config = dict(
    d_shared_expert=0,
    activation='geglu',
    moe_layers=[0, 1, 2, 3, 4, 5, 6, 7, 8, 9, 10],
    normalize_top_k=True,
    routed_scale=1.41,
    router_bias=True,
    init_std_router=0.0268,
    lr_router=0.000651,
    vocab_size=32768,
    lr=0.0154,
    beta1=0.93,
    batch_tokens=[32768, 65536, 131072],
    seq_len=2048,
    train_tokens=325700000,
    dataset='wikipedia_en',
)
Below are experts of layer 5 (counted from 0) of a mixture-of-experts language model. Rows are named router (the router's row for the expert), down (a neuron's output weights, with its number) and show model dimensions 128-255. Each number is 128 + 32 x the weight over its row's rms, rounded and kept within 0 to 255. Numbers have three digits each.
Before each expert's rows: "comes before" lists some tokens at least twice as common just after its tokens as in all text. This comes from a sample of Wikipedia text that the model never trained on. Tokens count by the router's weight.

# expert 0
comes before: "\n", " The", " In", " be", " It", " He"
router:083119155142120102141160140139132105097116105156111158175076162057110067064104051134141186204084060105119137108132186129124138166137130187128119064173132157138139142071114145117158105106122144134133038156125190155140146166128130177101183092067090150108121180144151120117148159112148101155155118152121132134123136091120165158121168125132177067076130153122123115132075145114136140079161
down0:078178112092108133145130106156115165136138102153165154161117092127101221151148108114116128105123109067042118152100156099105148147120080077148093086118100125143093158122136055138059149153134113095146091168182163040108061138133128126149120189124146143138161201124100116143135127083140159062147079153105111132080145162133175108146150104174124157119107143130155135192123147120112127121100
down1:180117130092149154124137060097119096097082123113112127123070128190119158064134127151188135089073110151134103080103122170157185090138092215143150112159168169198113141147062123112145135150061186152120140112145093069130126068138136066169152096095117126139182118125139171120167158145127113117109165169133125064116138152098123146157093119097135148147156090143115108068118140135114104114159
down2:005151095144068182081124128120166179110123161081131124161137088114111149152154157201119153039113128086103155112167125082108090136095129117123092163188086077119083120103068094111129083214092108087081153203180132179175132137113133169057142151145099128158130119156129109163181108077141124117122099088143124107116153126142141095070135149137175163194120115096068104155134167121104110142148
down3:177113145158182121101122089138133133116061129079119055100139099190150174155104103091114120169135152082123164175166136101106112128112096170079169151124143129117148117167164157128140136136121147140143105111137151129136097110114075151173129118166087128127117164150097096162093108151105075069127076095148176120089088159075019134159082088132106093122190159082134136141134137117127132156190
down4:142164110184118178133157105151120086205141108116194145155149191121088126103128090172099119139183169100129091146143096112092140117134082143138068140138122136110060203132066101142159065168159193159105168084163105163183139065074197089122094116130181118143192110115096081114155108098121121129152123116066166128167153110129170093166144122097169145128149108137077157048177170088111125159095
down5:000110144142101119136086164129150090168144125132140093119105141114088145149103024165109142144107159130139172091160123150098121176117096140109088095189121105114155137115110119156165125106145121145100169131132108124112092149105144103154162135113142090106166150155143108131070088096100124133156156094136077183135132140090110207129142097164117099109095140078086130129096121131156133142107
down6:036127136152174089110136114112158168074131125088123104170052177102096165162144117148129107171092054119142099124166181119074142191169138120126167160106156143127163071121131097075111092156101154084112130114067151125102119116154107080166155163118129130112131110128160120093138097118114123183139150095182178130143148101178137101126138146130150136120048107116141152152108168105148127168135
down7:165142099148129087131064126077097095076115138108167101142099095105101104122175110099151120129132123124107159133140160068125072163116112124129118125129116170150139123106207178118109123087117163127082100192120114167205148103150115170103150133194162162088149149097158122151144124024131119121106140099138162082087067089112149107074077096132122090142172082150116128208158094135142148135102
down8:124118134126134081121158131102134101191111113100088077129084131094129138117124130153167116109102111080158186086101125155157122127125065080121156132116155104133156163122096132126108165142065155144098136189130072126099173147121115126107097126131105111144063130128184081130117127099125103129098078099131127102118116169133164090034196121141136116133132168107145168059086118126066130169092
down9:097136118093146114123147125093170152148114126142092128125118073136146108174179172108121174138161130123101141163160092109138164107169102134147044099129109133140094122123143205123186168078112127147122088129126105168140096103132144119192154146145151180164118126127126114174133110166128140133129160151111116235195125117119121114187123112229193114099169145147126121107123146099103082169128
down10:176146115155177149149139121141138147046109105111147103134119118094135189186126122185120207152093108067088191153089139123125121115141123029108096137101107099084126060158126107103101098183157098118184111193133150144079073157089106156127121122094071118131089158112140161173158158127129101045133104116145114110102158124066132170168155079152083112138102161154189182163146094098113144163197
down11:159129152142154123132134091171130152172127117134107102152108145153147179188104158111112101129063131141125150195100122158178184076131163117157118120117136090134141159139187124080084101132120104146227092104098129114104151105115135107049124111093140120150122121089120131140194133163127113156124146099113131159160131127109133063179192099186093086116147109136132126147095114146185149159150
down12:180089118167168143170122119148137085100117111111166140142133174172122124144082165126051110143144107133157123132168127106112126137128171172162125093122095096159128093159179075108108110176115107145137090173136171137139101119102166177118119116117144096050097150180143169063124183209129092068121130104126101124135120159117134136064129110117140161167067148128093121067082113159107186171135
down13:160124105110068128057168113153075118154186099074174136155133148097104121105146133182092119079109142096145143133073113149136122114139144102134076098157104165172090125142118128161133132123184113100099119173130196105097146122141148141156119092139132070121149142141138094130163142178146111095112146131108093102145114146177120126089104141116102111190085145110148109196059139158101082110106
down14:100114081152091141113154122121107137128135106154137158165144120111157180130155139122087120083136141165132144165167116136072094093137159101158082108206101086150133106080102173127133149129135094143102105130131185103067114147094104122086101110111138115094117133156096152151134177124129109136092110184120168154133141113122108115104142166144074101173076157104123122170134095074156159099126
down15:116139082100136141141155134123122101160066142131107126148115121081126151137128078142077098233134130135122162079104215101132145094117094155126182081146069130129164135156141090150163104077147090143136136110144121144131117154124137125154116135140162064158196101100119089104173122088106136102127125164154129143067098171146145143168113139161112118119108166154107144073181121126133078076142
down16:042136102117100128170167105129153120132092105120090157106137110134139063096097135182128111140167055091155161159166166073171136065168129178176163122067144083125182157107155116137111116153098103158115152073145121114092086146138161112079054145128092105153095157144146110133125134146132130162144127133131126070047146160160119176092101146106151120138177077186116134154080138156149104113174
down17:101104146186113130090092153124101139132072101162166132103142171092126099134111209143162153089101232136169224149185046179145129183165143112119084138215182181148110111114134118113120165170101121099138145102120083139124091148187141122142129116103120169078164136201156109168149116110103140115159175169128144079143150168132121141111181173150128131137101185107084108067193137132174163095070
down18:142092108119128165180145104100172093144098134113071152116116128123118133133140077145139144060144155138089137102072070131098122137128074123144050168097089101150148124115125123127137118151184138131123100119138057128055132150104068134154117110128104123162141125072102133116125160109145040098117090130125171101131091133167122141098125146174113072178108189096172125112167123232112132098160
down19:091094102055083202128201117121142163158179153140129079140188139117106135085123150100147164062062110157120086100136168179086120086080155128187137148173125174152108121133103158129113075077141115088080131140073130085117137099109106064082166136136074119125115084082168167117129125151160090083142124098105171138132143166139099127137112149132088110130095115138175155153116163130082127078104
down20:000140145086176181153104168092133152114156125094148130133120136120127115091118113168000089134128152148193147140134093143111090145161163092110190147127157139124124104122083150137122152091091126112173148126167184072096134143123133130106119138127129130141110139146077121092159133157121145118121098164101122186177182106127091114120100161174096095129108116160127090076088120159139105148167
down21:075161138112046164171113149148128104153131081146143098120156145202113128072143119122110172107106154116138103091091127075120093102175105104112121183157172157113116131151107130138074058073107134146122139113075170155119155146153120096134084158139144127136160071108113120117089118131111171113089092137155111149075183135174184115163182131160132165141106105129139124076143098176088119156091
down22:231124137104139113191182113126155087138176185068145158106140140177117072122125127180159145132106202115147166168161169141096154138141117098149076104174116142108162133098130193103108097129148126090147147110123079177090167159097112133092123138124132073129184155157172122108080112135143142111190116162131144145144082157170126054024104136156209103099127076102105132159121158152129183102080
down23:125147120141138139088098147144096130126075210100160113079122085086115147131087085138134140149200091128135121091109071079129111124120127170115100139108099141130132058138101152160080140086102143139178196134094075113178131173143180094164114172127177090148141106070163137159138121123133155128110121119090195130176132120152185054115126132109124169122077137142164102121095161170156152177190
down24:051148179096116145120135099184152101157172132130077146097097138108121149099158127139167085086161071127148132164131177144178196164120107164133164115168113168149147180150107186131107120115145157139145112104134110149180101167164128157177130125166145114139162112107103094124119140170129136069127068160153101217075152145116090170117123130129108171126175121128159144121128112148092164143081
down25:158136137084102156118147113108123161111134059078145144141118127154193167147157123116070082164135139141160152169065082104087118108085089152100103104106144096191094143131148107117122212127103127056106139140073125101104152097077133151125095150148130120096116113183157092124141147076155182105122135112126194085141153107109115120156132095101037083199137113165094106143106149140137120211161
down26:169119125158103131160138124103151128180104151116098122123192162096118169066120094126154134126134041156059149168120110180056080094122139116093114137149088116153131108101137100172203090092088160154090132170101186088144177144081113109104116000093115081105131155115089133182186167190130143088110135114115139160123099109114132145121147116083208138162093149081157138165145160096085114129080
down27:138164177114143078108127175149120035122141153149143112139119050107142128137098149119071198125085153097158105163120134125124138098141157138142133156152114183115096093117158086093093188144179109087099104139110151107189173164130131103130104166091124129090107149133102114218170066125088111159167123132069160101091150127111112099126081117144175161168125131121143105065129159082071164140086
down28:000126131129134203103075127124107175102121103183085201149165140130151137126112103143087141121131129159128121155101176082098133175205144148100089142146094105106170140113089184107171112149089103094058130101048086138124090085153187081194084115136078127179118124192116168087121119093121128152158163131049125156120101097155163093117159134071131118180106147158153092131119168133110117117120
down29:120145162077108123184075202178130127177111137146208154118145152109180142215199137161123130161156063180136125114086119158177087128048115157132143144131167124132139140114103173061101124124125106127094087112105132110101096107079118094171170124142177156144113124196164079095076175085162104122092091158073117134073147149111131210130125151137131130140134154123132098110158105069101100161144
down30:209111118166148104120172122212147109149116168129136120164116079181105207132058077042128076111199087100102117095120109139098166124120123088162090146073122177139174091081158166095130141121112124145125143170158056111129104140089057091071133194157190148117123112095147114104163128127113154091100107120126163114181056110154144092156091108176169114113103120104155119147157092076103170140103
down31:037097073134130144147121140176107039125124127113156088153135102130108069143141192080184178105142128153184082127147117102165180156138154135108135188103170136141157159110142114133136132120135151120038154110151134152110099134110088126134144166091136212124133113106133114122136116158139143145088119092093079179180157143100140133090128110157106127142131091110128075163115146125137212093114
down32:167128107086130127167147093110139113161066171129148085075119055143177127144118126129110141126124161121142126160103114162091140137107102186133166129100120132134158144173087123124155120085080138166100092141105161076130132136089174131113125171075139070143071125120116087143136158119139101158126170143120181174192190090108132105179113152096111117148048099120143140136144134149139224130094
down33:172120141099108140162094101188155130169109154130143194163075124123133123141123183120125161089107155118163149117129127121138099126112110142159102084160123093187071176082081107171087139159113120108141120115176079147122071146118157132068112187145105148135164132084146043126080137139196062148130055110160149157114187144161122085139183117152085080086097073135140150136140112180095092098118
down34:056060132131153128152113136095123139145137146107154109086113138154120200053137109134182216164132171173231132128118149162141128106163113166133112158149078146095090172124092124163091165103136141117120137109131141087126137085131135133187097067173122071078107119095110107133081066167109185110160118144141145122100133109170104130097121034133161139121167129140130114104105120072170081108112
down35:000091179151121138098114106116127113097123165112100080119188097123101108150119139138160083160147168161147155163132177132069171078113156129179132122175142170117113105085096118147148145125106098064126106117150089121143065053092086114165061105132104157120136072129194173149185139116121156172138130123135125185157096108219113122160045108146089116206100110116119122119096151112129096086227
down36:125148115111126160171092145176112125110171097127129213167110145129126124108079132132155137116080079120115122135108132078199110173132117133160164074067099194138097163126140130099124128108093126153153146153113100147100128182093102156098178129115103146120140138166151120132189088157133147109110148119144102166129090097167102128086146120139091138194115126126156098111077085123105089150110
down37:106140158129119095103089135115143135143106098175159077109083090140094095062123097120118105119125103106109143094118082149099126132147116130143202092124088116142115105126139140083156154197108128167103106151165107159119072157140090110084202022119129099157132130134098135154157136170187118163147103188172100096181123126124152161146146109142106135166087132139167116183118077139176154088133
down38:203120093143207168079156134071116129155082131149097110148090121209161145147140114087074158145168202107128128087147123101118153085106176054168135124123145096147045074110097120160133120140151150130132186087098094119106118152116136169121103162153150136108118148189114090152079144135109121076202135136109146094134118118135102145112076085083098115139091112125089106097132108132109122149092
down39:033097161052149114076114129109179145125104139149125152180199162143096092123093142115150119073133115143181161094079094086111198065088124115141175130111105141108117060066124144142148128158124094106086121113096113082130108145139131155160074153127110166143165097119115163124145167113130121116105093138138130141164185168142147108128103088144092171093136137169129117110128159148148148036131
down40:102159095144162173109106144122123113086141137137166138101105135145083133045143133121122070139144162152079066118158092126118113182076099133103087131047102131198172140236116187131123118079167130095090125154129141108153127098092127085124112128083232125136141168127165115126114140192160147106183110100117152199153131089170146118130043132110086103135109126102075094164176129125132155128128
down41:055132101124111099139196172148143120190169164181139163137104141133090146114125121105127092125152121131099137058168150134117108127130129142121146122144070136164149131076131140129116152083168184119198117119122101073141148108192177170134156095099160175115100101158152111135127112109119132133120165033146172164088178102094157125081146138117131168158138189121138107084156151148071145102177
down42:184126070151156092123076136092068094102139109138134121092181102176152098120164157120117133116099112180159105136126139140141088134102065137129138117091071096069153105129180128061110140112156110161171120134107126128068074135144127098102101077158094104120130144116104132113129103151092109076130138143154146103162115084099114166124095147074117112143150101191116178172101131157087140117160
down43:156159145139121156139147112179092139187169136165170186114167146180147173097207161063150146119121121100097135099122127138076130118138133121159088149143102118165118124129138110127116111163109164205076121139105080151138148095109119135113136106187114102140161077073083125125110134159161123113113139068181114107113148102092235149100136165123112117111130110080093156141080093133105077110128
down44:096154154056143103159189114095147116116107174163081076139127138131121145118191085094155110179164122085149092092170156134152146145181078155216163173124127090124135130140191199106122158140159093054126129195117108147126120160110068188088126140131141145104140144108157093116072137107098136156112054190126164106173159135142083107107115129123084137146137165118166054130139086102097131125156
down45:090100108116150173108077161119145067141098121116100122135105149125194082102104117154096168158103123143124136151149138127104152122119131180111136120090122173183147170109105131136142144119123130076094123118155131121100151072155097201125200188125124089125143114189133098096141121120170080129112132099136116138082123124086104169100093082094191086095126155154134098128108119119134110133198
down46:131211103133132103107145105100099109101085120092126136143166190205122126129164109129090149131143133116131084125098110072131089178107139149143156122098149132088161106154108073091140162095118099065135137136178104157111148056087107109130159162108117146185125107113106135116140107140159123155034081131144155100142058169137068116124109126095071172097156066125077115194147139089178098130115
down47:115165130177097128118070186113143101103146102140159113104137102091130139106118110109181103106124121164152143140123141128112138142176150111112190153123151151131125142076071073133100173065132133172122138149100176137135081153193119077118107149131122108113132161119116170163145135153117153196136078167158144133126147102124095121113102141151128120139120119121150150143136139096114128138091
down48:136155109157162074091132082100091086151153154124068132169115151144170146108082138141119095092100091172146144127127121108044138133093103121152125090105125092165129139204085108141158134164107121130141147080183121163096186075162136175110127117105158090141160100113128146117103151191153138095064175124119171121143147184113162112154155104090100137141151123150109144106130146116100197143074
down49:121140125106084089078147133126164049151130044158130139141128075080105118117100158166160159110075195175162153128098076149101068085146165138158158070201072103176116106092080127092119133091059113117121182121101137133136141142056127161087103074190101126128065153140117161159089143146097143108140150094143137115145089138121181107042122144136107148139142169165092158140049103122146116185127
down50:195202087063146087096117168143169167140175120119129102146161104128170084204111087143164117117160104142152137177132152151135087159147081142166117121092104112129063151109073144095162147141121150108095100108154103132128156165140130050140159133157138108099127150135177183128073061105136171120095096092135100125109125064118108155142121070162161147126068122088172110117070147124083156115121
down51:163137157117130173096150157113118175141116098132148104142114137157129108190148104164099119122142140134072093175112132169072108121104122155132148101110134100125219128108143108059088069084144167151101132067148185133134157156121096136115130102088155059139188131134141121097156128139161171102190175128079134128105147114182140157119146190108181120125095139144082112073153083172102145124144
down52:037183159055130165153116142117167141108133162159102091109099088150089136083164178152153135183181130072117155130118160126143187126173169114135147099160100068095151063157162159128083122145104165079111130143133140138095114107166118129098174129171048089131114117099130118129098133129126168134154137158166141127084148078161167116134129130105154129136206177158098161179151075082137077148099
down53:149104124117184142111151083112159145139094202159105131161117133123125094113095099165140139115140138144196138135124091201116140063096105167145092158209177115105151127127128137173175071156135092119164113104201162062125130190184135152166151169104106156171093140137153147133148149095148061151119084166125155105136150160129148094109104116148180182118172121175046164127144074131204123080114
down54:045072139064200123165084130155077098123161096124173161104118132165101081147126072086091120146135167058132141108100071156121122126132126145146163182086173095083133104039110166063140184114108147109140122147072099114170053158108078124167167111144150189155159111171101141117152157098192144113122131159173107114103148102106173101075131128116204145117184200127148101118112109056096132132154
down55:255102146122131151135095142180120073099087165082163119157079093153193086139106109150133101154118182129138131103124153146138126112094121149151174114172150133144123101140150135144152194163100121130107118081039159099106089157128146117129140143121112188174095135107104155115152158091191159113060094100113142106141117148116112182131135107105127132126126162094146128155106152102142055133123
down56:181128158146160146147187047117104166065172141092119096128103144088113111140135125129116183141156173202134163148104145120099105118094118115129108091160150083083125151093111132057170134135161191138137109142087171176124105117099185185171137105159136198182127125143113108137126162079078124143091137106063112151168171092133154097124153098090153158101106072069163128153109168091116147137111
down57:073121077076126187164142170096106089094123122113133134124119171083113077132123170138115133125123139139097150100113126133149133130130102172104103107131118157101098078115114151092103166104098178144085129172141128121156109144109068134049158159119131140137053167191150150150150128117167054116082171142141146117176159138142153138134079139092160123098114157149091145176179218121153113095092
down58:179129121116140122116132148144194163150151152093158145135165075211136115140131139117149066158128166135155164144175142159078095146111113141150100173148123132103172145150125115152128135186154126155119150146134140144150129157159093129126134124105138100115163139165143130129094114102133086038093123104151109089105136146089127151167135106174057159165085166107201110131104126097086166127094
down59:142198123085132112124123171118171121114101084100149122113138152082081102112121166054136072148115153115094113157099131156128178151160121134098147124183206149071109168164130173145092140112138143072180171124165100161165141135080137153162136149123190138115159132048089132149189103073164152083102089142137081164145145124116133147106136173095124053134088097099106108113126133161131113117095
down60:151118144136180096163146155102184133146086127138133141144169078029180152139154129087117123102146118084142138170130173073149124082085150185112137101176100133111118147152085116114181110097138116128218155139089106154133155112062156148064192189125108144139132142106157077156123102177048073114150146068119158188137119131128094096109124115124114054116151187159145151118159121119119121185161
down61:089087154105129102127116157141118035083137117158091192143117111109143079155123110079096135092135093115115134164129142139120169157130142094103135054127168208153087153108096073123069164164179097156129142117113122119052160132152108139122128149055148179117086146164166124118061158101127102118082123127181078107088122147136115103092123126165141159113104113117118100157056116114119167096135
down62:189177106136124179120147123111138073138117124152150094177115081094124096168114140084126088133153125143091124101145134203129143096119180182164190135145144166131122146111142140137142079185146162126140134110060138134074103171108076180161104157109118136091131106094077135088066193150111084063133132162179135163077170103106086080078142084125199141153117183082166111141163140120119094107165
down63:162118108107123149124080128145132112102148094130205084123118139152183135175134136114151082159151142116059138157132132131177106105174132161137122092183142193100112151093100079116084179169122126120090155136134160051127150151163149155143130129082103137117124144090109155080160154095133183113130136187130135167097064155117076126129097139093166157122082179130046137186088108135129137128187
down64:020108126144111147090178107138146067184115159166094133141114143169124131154055156063153154095128105156185156153110110144142088123082140172206112097083123186072137178140171114086147140104205144182129142063125122147100180062141095130158157153135060136145157139138114118152066108135121145124090117077127165149133189182073102123107101081080131129114167120113109136175118173106079123097172
down65:210120148141132111140176109131159120123100131138105043135137085178172147142112144115163126080134092191173113167153156183114068096148144107093137152178128184163155101149205074178135176213198089125139102075093097165141155143151150096131086131134158142134185151111104125140134116185139111147128118147203158140139133084122106143139202150144120157128112126056168100175111074124097113069111
down66:029182126120130096141111127115199163116106123131084114117174110206135142135123142123111098123162127179135153126100159131191171104128149118090135125112122140121127180110148070162116173113140187123101119059122186161130142110083117139146093136123088145125121140102179150158137138169105142102150122109132156169165121081089151105085127169132165150130114098178092204162191195105194143096087
down67:182130134156069090151027089212124097088154139128141126139119132110121160124108070149149141081112106130150143113115140128139113148099171087129122064104123106141114128128139144105180206143175136141115141122139077176122159083144069133132162150144081107116137085117166108145075125148130155120127134110168169157111106060133116154121099105147137069088079074075107096162131091124133121058120
down68:130094129080128076152107135178129189104179062117164150108152162096116063131193146156092097123151148118111093073131090151104136049128121117124171148165162168159140166117137142108146162123105153108133156096160179078155143106123125085109205143093181071101107128155114086175132072182107091098141115136147090064103119149110085121155117159144137072106140153150176107133116122091104141146179
down69:156130137080208110106134169200122098171104097153082147138165130147180184088136180073076135129140116155145091114119108139131150167138167114203126059184154105132141237129102102137077166107104085114107091099132072119098140100058151177141098166074154143132066186139144106135092143091134116189133136084144112152126121149171095118104158114127134108084121150109087167111108146146079072121171
down70:109118102136190074152144178155110184123125111142158129184156123106153124128107098160117140038131082156164140087075187136154088144189085146148110148152164149077127139151090111175163146123138138132129161105116147102180136195136146101163174170158156137150115111128166171146147137164153093142119173142091159120086182084172053095138125178156166113135143091086150075083097147108185093140112
down71:099151111108120135118110181136156107120185097144150120106152163123165118130071143145165099161112105155107195108112126079127065113123083061135150113142151105127140120114149068104066135118066093093166103094132149038144139136166105114107153091112111120152158148142144148102105106173163135138128106119115135069106162109202118098136107109131138140134192088182114142142137089170095153096093
down72:123199089114078105105141074198172152149118084106144118151146181131131157162138121133101188123149145081117057157158055066105122150097131163128139088142144143126148124161173098058057120109112149069138163147168077132123145128131147135120161146123097127139110117162087152180105158131082075175086111107151117093155064154130135137124093108129107109135138117190108180134122129149137115139127
down73:179162099137134116128243138118095153113140142107119186105114129123129136121064128146197130141209147089123148063150167112085180156106120140123148115113128111163099110150213152146172106141099138111094133108123088098166113146067109153064139144114156137096121151201080161196137191048074124067088131197146140130083068158107135081145119134111140170121135110096177133100136066102120103099165
down74:228153168051105128135114076176093158102166141110133064116029172134110124103144146150127127121075093160061109074122109139065080153144091098144124164104161093162084108130124127088157130191150223176131130131139160125151123139133128166131137126198191080117141120148135183097139127160081149170148124130133130139165116136083197152119143114175117148135103187113172163090069143092143124132129
down75:117139184150113128131082157129082116127170170121152106155159170117152138148134129106080029120188142118143145177112110162105089129193148188060155102144102115158125121115196135150142113117100072151115150123104126124162121116125169093151129096116109052145088096152159131116133143112119082135189145146053141162147111140174111091157093108122121129127162182087124172140131098156142124149171
down76:120090129215129110137148084103085081099132148155104159101119157173133090065128063070095106103149099109123123132102174102165166157141142166167089172073130161121098069156108115121110167127138154097101148141113101152142143189104139113139080128105136102173095166123145144091128132142133124191172131175136155106130106131144097103123196130189125141163106064092118073083115080139158077154113
down77:123165133139133096114193107115085174078175108175109083098130173130135171129124148096076134110137146102126142121096093096093087137143149111090119099145105130165179133137103140173133104187048138137122120128055068120190187091142082086129143079148078129096133144073189094107183099087116120107132132123144166099135163060098107099115116164109111105121135141107124127132070192135148131101159
down78:063063101178176134162154095152149135123103166118133118091148133112153139106133144099136184181098102219147151146158109099137092158148113127153172102102147146066135152158136053165070162116090168160119151131143100142167147125059123103117115164146147181140084090154138127118091155104173111128155119142106091118114127151168130137110099164165115162160144081130133158198167178112143108129079
down79:135113152093145155094135162176121134120144131105193179153124162119059164096135155149162194167122148132179094103133147000206152125122094126122139106096131142156122111168166154110158097144126158112104122162167127142128123100144101165161173119130135131167093112126180146100125164153099124074117079136104154116128122100126139119133156125171091098174066123123101083110113180084104087186139
down80:146125137143061102152152097118165102114102050096164068105045186115173123131155119111150095200149077112100136110083117208151134150096178111086149115120152144142118179120123137102153105152101125127143121102114101143098110187154111149098140122157147119156156163142114177103126123123138115162059162087086125068103116080199072146163185159156153096149140114148104082101136141098125105118116
down81:152185097133058091121117104124132134163052092149110058088132123096086076121091132147144144130104156143133110168162210092137111076124123173113089164134145062095093157126094124157079149155122112156156189126106098145087097154092172107144081068139161105127143112103093126174064130072126175149148119086078157156035115169123198102118110090156141175168123098170142132122153124125086094145158
down82:125121134114111034171137138094172096145143133107107148138100126164157132137183141126135156140134107167112183113096143115150168104119140133074155120137120152106084130146112087106139075145116143133161169108133139120098124088129130147091148136081143155120126159122137173136136076115177112122139184100148158154103194115117103133153180157130117129108143110134156072105120142174068186119154
down83:123124075164097102151112152120091099103080112125156180148163106117175118118144127168088190116160126149111172129069165211161086197108184103117100074107099111163120109086154076129123105127107159187136081143082132149128117054104118141066144060128121157087078163160129122107202148128136117091181148108075101058124092110092156161120108135143133110132141114121131135126100147134111115116137
down84:167093098096093158187075134105111132113110082157139079090113122149095084088134147119199039130078113092118145137099140143095096150167188136112115164126092186113115142095080110111144152132131112139133181121142125093138114112169096113123166128140145120124168110101121111190131150073147156140145104168064131125111112156210115108161149112145143112111158115095118105164160129062136136101122
down85:202119127173168083095059148117155112168134139113158126137158123082127152175189104116075137193096102124093098110154124206157154140151144114137132056129146130113153096179127141118123113052128153180177021151169172100079142091127144131069088151139118125075112136122127104155057191136175145143140096133128113151121136110095140134117104085127161129188153099161143195122123130108144138136169
down86:128116163160176122090118159162109128121134138135115133140120132128117106137096156146114129109124137103124171115099158081133131133117166149154111192089104085087112127127125104180183150153144137150122107118107134122149100110092112081149114124127136194148099101145125120137194123120142140172081105174050076122181124152047081088136125142106103128119081178133119124126155105128168099064089
down87:174177119090095190156131115125096107076161121129131129126149149155105143128090047137095095155128148196120158140135157193103127112142183118107157088114110157113183212103166110115136129132161145090117114053122126124105126149122159150133107175118135150138104133138184113055094108155130142123090103131105143127126137209195138151111090101161076128184165170112156132090128092123097085172155
down88:068104088117150177151120118137114117152167133101157113166174137117093151165062099126071099113156147119156144116132098102093161125135139130112121102120089146117164146201138148141137066098100156141081109145166087115116141133079083164053113128125160125163168137115122145095142087090097113099135139147110126139207124193149159179110087158155132128166116114074129181077175071166144219142154
down89:131147145142207129108095150177176068094185134119070120160124143125118155193104111128109111117152157149145109125107109119091139150160180139108142128133142160093124155120132106108083126094106129118134159093136129128174116114225096138131142077095135144101151100094144079155159097150151227125121158109135095167126111137112110193069136130150152121138090088173141089116150062125088094071129
down90:255175099115094127183083136150112125137139102157131119147106140101077169144174145112146098157092057119096129148116105132152117154171138143093153177124112094129117162127114112138123094126132064163105138093147107087113121162107100152117157077086135174138165140130050176119113126154135116066071137126138169102110129140150175206102135156146072139127183177100148106150115099166124143144150
down91:193122182162136128145139153088147093117067111166129146095078125162133169091113110092153138112065106147124200101131094141125140104080130141128103124119135154161168089121109142144093127154142105081063184166045121120157142142087089126126043155128070140111192150075163150099141132103159128086060099092109122133127163140174134099099122113147081152124149136160129088105131065071127105084090
down92:000133066191113160114131106100092126144130094111142118110214107172203117075127074122117088120147152132153136106126074164122113130077159097085156127173070145134177206171139143142129113158079144141099084104078109146134083137148127168120132172080106147131050159112177148102142151144056132111084109098158115116148135118094153113135152109093142107169151169154145124159143150125052103130126
down93:224096124095133116079165142181092099130164124126136162109168118140096112075123109116167152177131095129124174149076121116055123077149155115081069111095089129117150086181099123091120139211125194133112113167202105148089119135122160173139108101144121140074126117081087118153137117180105125130089104175066105150160153165136161110139153129141157052093097101141154135138132126125054181124138
down94:027164104140182179153154100117091127167123121095135160167123157128156110165099124135082094172158132120084176171156115120114122120124120158112140092167135123112152049111121167173143146061103150109154146143121167123134112139142106134098154133102101122134113082142174142143189127109165127073066163089116150133161129154122107117155093096186115168076154156128116115135115161061163115148187
down95:117153118076063104078141070077156154172111136163121120125174128161170158049108129139169157087125148129146176141149130182117126109117106100148132166056142105065133075171120060141142108118122164156108124126123126099121100122149151098159138110121154119182081136130168139085147117106078094161153155123176163131117142055081131110125185122156105120112150127145113100143111101127107192133113
down96:037136182145144106082137141145133090181110150098083121110142115102071166129125118129071090141127125153151103106133105161127159101142136191083159127119137182172155167120145148132148176124164100134103090123142118132115100127167134127133105147103070110229211113147116118114096115120157139120116145136198156177157147179170063155139096150200160150113151087109108128161067121122119128122135
down97:104124115097153148205182154136095105166136101150132186106146127146096093126148104159147156106141145127123112162094084085174094104074160126133089162188118209106099093123185136128142141146126120061169177173138073157081113150100140133212125146088118175159138155128169131127132090195133187173049076094084073120108104140161148184145157141142129076166116167162061107140177131120135119192185
down98:118118127137106090099162135170109136112146146099150158122117142191075073154090127097100138133141176160092134111092132143093152111139074066120154174129102137078148109120133155113110108134125107100156112154133121157200140129137123157184067134125096144159087203161119147109157133110124078125121170070155104143117180101175189139141136103158142083113099110131129168171120160143150112151098
down99:090166078134140097136128129100145143140136201159156093147105147098118143056086084082114123151137176085171114101182103124154133134076189132100066152138150106146148155184118144148122126113170152084161131136173169195164179157098115141110165125112110110075154105103116124146153150136134165144083145158159081139175127047120043094163197075174166164133106054214141110120104162139173105126041
down100:188095164126167118170129179115073128087137137164146148083117093146139073136106151153058173084148138149142182135161116096140097064131121167117095074101102103070105110173135084146055114111134169127100141190075121060132176164123208169149150157130061123146119070109150086096149077131110065166077102123179104176116079117134082162159150108152100126168064099140112091137167176159133174143157
down101:126151110081077121162106089157203049141074134122151165114164130161097115137111122114104079174126102131163136141149174146154180138138099171133119099145120148158183161133136095128098148096086164120169115068119092128143103170093173121111138153147134143179168130155096098180130079151140066139108172172126102169110174167112106121176125140167167114142121098150185154108168124119103168164153
down102:000096095167108147123133132152157106115108176182113132128102065186115140115128200173129145105125166111156174216148214176125161132112124148122106131124107121108123064094100130146111169137124152110160111150182163107066117102069117143145100108110182143127176108143137186127133151153158120130173156126113184100082162172198135091099125151089136112043125134123161147090084128126154124155134
down103:042151188092130082125175135134123186202125135187128117099117109086086117103124138123153119127097110139083057156140130120137185127092078125107155120117160140120141121130109161186106100185111163164132171138176144145181160162188109124123075160139112134119145156181119161108099115155096077115149153148095094143099147164101142109104133148090163156185119107140059104170101132113155104063163
down104:156082143152126133107160105164142194132073126160110149126092117148082146149083146092141131121130134123122124133143095127167171186118097157099088095119148118127187119149106104134172121137119144155105150145112173096143080107132123164212122110122112126137177179094164117153141173159165120106185133181166122116118115135156146114043164095133066100061121130103141103140132159109153109085123
down105:092089128111133156172166110113149142122103153131136134057140157061147100125145078115142143185087155175081162154114150182117157101143063172152089213106116106099090144162139150099098111141132169096182130093111143090118172080120184136139141073160079188156181149129102113176122123142164115138126138135085148118110118096099162117146102108107135164086087162143142151111126087161069115121133
down106:187165102131156144146146151179135056163065114163140105104100080115152137119137120088129102080083163123129112160114170146027137153187172144118166131137120182171109092146144126148088124050123123113149165226181115127135131133094117130117126149079164183158133121101119095158097155158119113134165078127123129156135099079180105130089138155160131103122120153128175163137118108138131088117123